config.toml
d_model = 160
init_std_router = 0.0169
lr_router = 0.000451
norm_place = "pre"
rope_base = 72600.0
parallel_block = false
init_std_qkv = 0.0491
lr_mult_o = 0.825
beta1 = 0.95
lr_head = 0.00817
warmup_steps = 50
schedule = "wsd"
decay_fraction = 1.0
decay_shape = "sqrt"
Below are experts of layer 4 (counted from 0) of a mixture-of-experts language model. Rows are named router (the router's row for the expert), gate (a neuron's input weights, with its number), up (a neuron's input weights, with its number) and show model dimensions 0-79. Each number is 128 + 24 x the weight over its row's rms, rounded and kept within 0 to 255.
After each expert's rows: "gets" lists some tokens that make up at least twice as much of what it gets as of all text. This comes from a sample of Wikipedia text that the model never trained on. Tokens count by the router's weight.

# expert 47
router [176 115 110  99 141 115  98 133 127 100 112 127 126 153 100 123 128 142 146 159 153 160 137 159  93 123 153 103 156 165 143 153 106 151 147  95  85 158 135  97 152 153 151 103  90 110 123 109 119 111 101 106 149 153 160 151 101 153 132 122 127 146 131 162 143  89 134 152 103 142 107 101 174 114 111 172 110 113 129 148]
gate0 [147 128  88  99 150  85 131 156 128 128 151 139 133 165 110 161 118 114 103 137 159 145 155 132 117  91 167 128 113 147 169 149 144 110 148 134 114 156 151  89 136 135 177 159 102 147 146 116 112  84 144 118 160 129 168 114 126 127 133 138 120 146 144 156 109  76 146 134  98 146 139  86 143 104 109 109 142 107 112 113]
up0 [104 134 115 113 148 135 131 176 108 125 185 138 109 142 118 112 127 120 142 117  95 168 127 139 129 154 163 154 101 123 157 120 156  92 134 121  86 149 135 135  81 102 124 127 166  95 124 122 169 122 137  83 158  87 118  97 124 110 132 156 132 145 166 106 127 117 114 155 119 133 151  88 138 131 111 113 151  92 119 101]
gate1 [119 117 108 151 172 130 141 137 129  70 137 116 109 134 130 103 171 112 131 141 136  80 115 151 143 164 157 112 124 174 174 119 130 127 147 133 123 159 140  65 139  88 157 116 107 124 107 106 140  99 104 113 154 140 152 124 106 129 122 126 108 117 111 143 172 130 134 168 102 107  90 130 106 109 143 103 123 134 153 117]
up1 [107 122 141 123  80 104 148 161 124 129 112 126 136 114  60  88 133 112 161 109 138 150 178 117 118 104 131  99 137 156 112 127  99 150 154 174 105 127  81 159 127 140 138 115 112 168 146 138 145 105 175 132 140 147 100  96 161 102  81 173 126 107 163 139 111 114  74 133 170 110 165 115 120 132 105 124 105 125 133 145]
gets: " was", ",", "7", "9", "3", "5"

# expert 61
router [128  71 103 105 109 138 137 146 158 105  99 113 127 179  82 124 122  90 106 131 136 138 124 136  84  99 137 104 138 163 156 138  93 145 165 126 119 140  87  86 148 146 152  97  96 144 104 112 112  84 118  88 154 146 133 140 123 142  96 134 137 116 151 153 140 146 124 161  96 111 120 117 139 152  89 116 110 102 133 172]
gate0 [151  77 104 117 116 131 151 125 102 164 116 156 122 155 122 124 112 121 111 107 104 107 111  98 130 140 129 113 119 168  94 149 121 114 115 118  99 133 132 159 117 148 104 150 129 142 122 124 125 215 163 105 128 125  81 164 131 117 149 134  99 111 118 158 128  92 129 176 108 125 135 118 106 146 130 140 152 159 126 166]
up0 [156 101 152 116 134  99 113 138 104 133  81 141 148 113 107 150 155 128 181 100 160 121 119 121  98 113 159 158 154 104 126  57 163 131 167  71 135 116 137 170 133 112 107  99 124 143 112 131 122 117 126 148 115 127  99 146 159 125  95 137 111 132 114 128 121 104 194 136 150 115 114 124 127 121 112 115 126 153 118 121]
gate1 [128 121 146  77 156 179 120 157  78 167 137 131 160 128  74 142 156 133 140 109 135 152 125 103 115 118 111 104  96 132 182 145 121 124 136 117 126 120 128 127 139 117 111  76 133 120 104 150 135 169 138 143 120 136  86 178 164 128 132 161 128 122 116 108 148 130 131 165 123 139 141 132 113 136 150 104 151 121 112 110]
up1 [164 110  98 107 136 132  58 170 108 107 137 162  94 188 165 152 114  96 113 167 144 108 129 115 127 112 130 149 163 107 116 133 133 100 138 108 130 115 116  83 148  93 112 129 100 163 177 118 169 192 136 138 101 126 145 138 141 137 169 135 121 138 150 114 133 141 129 145 115 116 147 136 102 123 136 144 140 139 133 100]
gets: "an", "le", "ing", "in", "al", "ar"

# expert 87
router [175 100 108  97 142  83  75 149 139 100 121 130 102 156 124 141 109 106 136 148 156 126 102 127  86 143 171 122 138 153 169 186 127 154 177  93 110 151  99 127 157 145 131 111  97 135 127  93  92 110 118 119 140 147 154 148 109 151 106 133 139 131 125 167 139 112 135 133  97 114  91  89 143 103 111 139 118 112 181 133]
gate0 [ 96 127 153 119 109 115 134 188 123 144 120 151 112 165 128 102 107 136 147 167 139 183 131  95 109 103 138  98 131  82 140 110 133 168 123 103 118 151 138 143 159 133 103 164 160 171 114  89 125 106 120 131 119 114 123 154 137  91 140 141 103 148 146 106 110 168  89 145 101 121 144 151 108 136 131 152 111 151 164 112]
up0 [115  98  83 153 155 151 115 124 192 148 145 163 127 102 111  93  89  99 137 118 131 101  84  86 134 130 142 130 114 124 152  78 112 103  95 152  92 144 145 161 119 159 142 129 170 167 135 131 165 159 119 131 132 144 146 126 132 109 141 116 124  97 114 142 153 148 140 107 131 101 140 111 145 136 117 118 148 142 136 137]
gate1 [134 138 128 105 159 101 120 119 112 146 111 142 120 158 146  98 146 105  78 138 111 153 131 179 126 108 156 105 114 107 138 152 172 129 117 149 156 119 134 148 141  92 145 132 116 157 117 108  62 164 138 150 132 153 149 123 165 133 157 121 134 154 147 160 150 145 107 121  63 119 108  68 168 132 138 129 124 162 102  94]
up1 [140 127 157 155  63 125 122 155 156  81 142 135  89 130 126 128 108  98 114 123 168 132 167 122 196 141 115 105 145 121  95  99 121 161 125 161  95  80 108 132 120 134 136 161 132 162 167  99 140 167 138  86 115 104 143 161 121 139 137 154 130 143 129  95 122 139 100 133 131 137 146 157 135  83 147 118 145  71 119 147]
gets: " and", ",", " or", " but", " &", ")"

# expert 83
router [158  97 107 117 114 111 119 129 140 105 137 111 144 144  90 126 137 108 119 135 131 160 138 126 100 143 150 127 134 166 149 151 108 150 140 106 114 133 114 123 170 148 134  98 111 118 116 126 111 108 100  83 154 154 147 145 127 149 128 134 136 105 187 177 129 101 131 160 132 105 111  89 155 120 104 120 142  93 147 188]
gate0 [161 171 140 123 151 107 124 142 128 134 112 133 113 134  93 177 121 196 114 190 102 122 150 146 135 179 138 107 155 150 130 121 108 131  92 136 154 124 144 150 177 163 120 166 142 134 126 119 122 127 157 134 109 107 139 111 125 113 134 101 109 135 164 129 104 123 139 113  95 108 118 129 141 155 130  83 143 123 157 157]
up0 [137 107 110 102 139 106 118 133 149 115 125 137 144 135 152 113 148 131 113 116 158 111 130 173 123 137 149 126  89 138 130  73 159  92 135  78 142 119 129 124 175 132  88 128 113 163 124 134 160 195 145 132 139 143  86 139 105 117 107 110 134 118 108 118  96 130 106 150 119 117 129  80  91 138  96 165 196 151 156 124]
gate1 [142 130  97 107 106 116 129 126 113  69 122 171 123 173 127 131  91 128 112 115 104 146 108 138  91 124 130 125 160 122 121 109 103 169 141 162 147 117 143 166  85 116 158 156  81 107 132 128 117 155 171 148 153 112 143 148 144 135 161 115 140 147 147 142 173 173 176 140 119 130 132 137  69 179 102 139 121 148 111 136]
up1 [152 146  76 164 146 124 128 142 158 110 129 143 140 123 115 109  98  92 124 142  72 116  87 138 140 119 128 135 121 118 132 123 117 133  60 175 141 102 132 131 140 134 102 117  77 126 142 128  83 114  94  84 148 125 110 157 151 109 170 151 121  88 195 141 167 135 128 101 128 144 145 125  79 142 104 102 116 108  87 158]
gets: "en", "an", "e", "i", "on", "in"

# expert 114
router [122  94 109  94 110 103 136 160 131 121 139 133 126 175  59 150 147 105 122 148 151 167 112 150 116 125 138 122 126 162 139 141 105 150 182  86 104 146  97 118 138 134 140  83 107 105 117 115 137 119 114 111 142 140 137 169  96 164 115 136 141 151 135 146 159  83 200 152  95 147 101 119 155 104 101 104 131  97 122 140]
gate0 [117 134 197 122 120 121 139 113 122 168 123 141 122 147 121 137 133 113 119 126 178  77 122 138  95 113 158  87 133 155 105 129  99 155 114 144 132 101 143 108 130 115 142 152 107  70 152  99 132 135 134 127 104  86 154  86 184 140 118 133 141 156 172 141  92 101 119 166  98 126 106 149 127 141 135 101 122 110 176 164]
up0 [138 192 127 174 131 119 148 150 146  97 149 156 100  93 122 144 162  95 132 119  87 104 124 120 141 129 185 156 106 106 168 174 197 118 133 142 137 121  98 164 136 136 121 167 131 105 100 107 147  94 101 132 112 107 144 145 138 127 166 153 159 105 160 115 116 172 110 150 128 133  89 122 131 101 129 105 122 129 162 109]
gate1 [142 141 128 107  99 114 165 151  98 102 131 177 127 103  91 114 140 112 167  70 128 149 133 129 153 104 143 108 129 149 100 115 104  93  90 171 140 120 150 169 140 159 113 137 159 135 149 156 144 101 143 102 172 166 122 119 128 124 146 112 131 140 139 168 132  97 158 117 110 120 166  95 153 154 134 119 113 116  97  79]
up1 [111 133 111 135 123 187 116 129 130 113 148 135 148 119 116 109 175 109 173 100 110 139 128 114 114 163 109 140 112 112 140 123 142 139 144 161 141 130  81 118 165 157 121  96 150 144 147 144 138  47 151 130 148 125 149 111 115 139 108 136 119 121 131 107 157 163 124 122 143 141 116 154 153 128 123  93 147 162  91 123]
gets: "ers", "s", "es", "ors", "ions", "ion"

# expert 27
router [131 111 116  86 129  92 116 178 123 133  97 121  95 137  91 156 117 130 120 150 141 144 148 127 123 137 150 130 135 172 136 138 104 163 144  98  99 132  78 110 163 138 124 119 111 125 126  75 124 121 137 120 153 148 144 190  87 166 125 152 152 126 124 170 157  84 164 140 103 128  90  94 126  90  82 137 118 101 132 163]
gate0 [158  94 124 154 127  97 109 131 167 129  88 126 109 104  94  98 135 139 153 124 123 112 130 122  81 121 137 128 147 158 161  89 138 108 115 123 152 130 173 110 110 126 155 162 109  92 117 147 156 158  97 145 121 126 130 166 122 128  98 147 155 135 124 135 181 128 131 155 109 115 124 135  72 131 125 137  92 158 138 157]
up0 [147 119 102  94 117 131 160 155 104 133 143 153 115 112 114 121  95 153 128 134 131 101 159 115 107 104  60 137 158 108 129 162 115 105 138 128 137 141  96  80 129 152 107  25 126 133 161 123 122 125 163 120 144 145 149  98 135 141 134 122 111 118 132 167 139 127  97 122 132 123 119 115 145  87  73 117 162 117 147 134]
gate1 [120 107 119 135 156 171 129 143 121 102 108 151 137 127 120 157 112 146 147 182 132 100 148  81 106 153 129  98 143 121  77 143 129 112 132 150 102  88 125 159 114 164 113 125 142 132  94 119 119 119 103 101 101  86 121 126  86 106 153 103 125 128 160 187 176 101 155 142 146 131 114 161 103 168 134  87  95 125 127 156]
up1 [102 120  91 113 174 127 142 137 115 127 130 141 124 169 124 146 120  87 144 134 108 131 167 118 149  95  93 146 155 157 125 141 115 139 145 127 156 138 136 105 151 133 123 134  99 143 135 135 133 162 132 166 105 134  98 147 140 141 159 136 131 104 162 156 150 117 153 117  90 122 143  97 115 141 117 132 136 126  76 107]
gets: "s", "ers", "es", "as", "ies", "ors"

# expert 102
router [146 107  85  98 101 128 123 150 140 138  92 133 110 162  94 146 112 143 126 141 135 151 124 126  86 125 131 120 118 160 145 121  98 157 146  76 107 163 101 127 163 125 135 127 121 114 103 127 125  98 107 105 148 137 160 158  86 175 139 166 126 125 135 177 140  86 150 111 109 108  78 105 174  85 111 118 144 124 117 160]
gate0 [134 148 137 164 136  76 136 139 103 126 155 126 115 117 137 154 130 118 121 108 166 152 145 109  78 132 105 158 137 131 166 127 144 148 156 121 129  98  80 136 154 113 159 158 150 159 136 109 150 115 146 110 115 141 156 128 136 155 126 153 131  99 122 100 126 109 116 138 106 115 176  99 108 142 148 102 158 126 159 128]
up0 [ 95 150  73 176 162 113 106 154 110  93 164 126 128 168 139  85 137 165 126 155 128 145 124 103 117 140 130 118 115 112 140 152 133 120 103  98 152 105 131 167 114  97 119 125 131 174  97 101 133 100 124 146 127 136 128 132 127 163 151 127 152 121 131 116 138 108 104 124  89 126 158 135 143 110 111  95 177 115 125 147]
gate1 [163 167 111 129 157 124  92 133  82 123 112 144 108 146 117 116 178 140 130 132 111 163 135 143  98 132 127 140  90 121 104 153 164 125  92 109 114 164 123 135 127 111 117 147 153 185 122 115  93 135 144 108  78 160 148 151 113 111 145 114 152 139  99  67  81 121 144 113 140  87 179  70 125 141 161 114 141 129 173 118]
up1 [125 127 107 145 130 119 106 106 117 156 161 117 132 173 128 154 165 114  82 174 142 100 162  94 149 139  79 114 139 121 142 126 120  99 129 139 123 155 147 108 140 139 152 146 128 137  99  97 114 191 136 150 105 110  91 116 133 134 143 112 178 140 131 173 157  91 136 172 140 109 130 151 179 159 137 165 182 107 112  98]
gets: "s", "ers", "es", "ions", "ings", "ies"

# expert 20
router [142 109 104 113  99  93 138 137 160 101  71 142 128 182 103 145 113  85  90 159 152 156 123 135 123  87 126 104 128 149 150 144  98 151 196  99 137 124 104  78 147 141 152 119 113 153 108 118 125 121 125  96 151 155 141 143 121 149  74 133 141 140 145 125 133 119 151 156 115 144 105 127 152 119 107 135 149 119 147 163]
gate0 [150 116 111 147 113 143 133 131 100  97 133 165  89 161  91 150 119 114 131 124 162 107 104  97 176 144 179 113 165 102 132 113  64 128 122 157 113 109 109  58 107 151 151 111 164 120 121  99 160 131 130 130 116 137 113 143 102 114 112 127 155 147 171  93 107 176 148 164 163 138 135 132 144  82  99  99  77 126 107 100]
up0 [133 106 127 104 115 166  99  93 119  94 144  85 121  82  98 167 152 112 107 109 148 105 128 150 120 134 150  96  77 134 123 148 133 125  57 137 124  78 119 143 103 152 116 156 109 132 141 142 131 162 128 133 148 150 145 155  78 147 146 108 137 109 123 132 184 102 145 112  88 168 147 138 156  88 117 141 138 123 132 138]
gate1 [128 165 141 111 121  67 150 169 134 184 114 109 119 130 133 155 117 106 141  94 160  89 117  87 166 123 110 126 126 118 188 126  94 106 132 114 152 131 113  92 115 136 127 174 118 176 125 102 112 126  98 168  96  98 138 150 142 141 107 159 173 100 138 108 116 155 101 132  99  89 116 115 148 136 118 122 174 153 127 133]
up1 [162 139 102 144 133 119 119 142 112 134 137 144 121 123 172 127 114 156 133 118 125 122  99  95 134 148 151 155  93 138 106 106 139 154 149  78 144 115 129 156 148 133 140 137 135 156 150 133 132 134 120  97 171 131 147 113 149 166 151 109  77 129 135 141  95 131 159 118 109 164 118 141 152 111  84  99 113 146 129 124]
gets: "at", "it", "or", "in", "an", "al"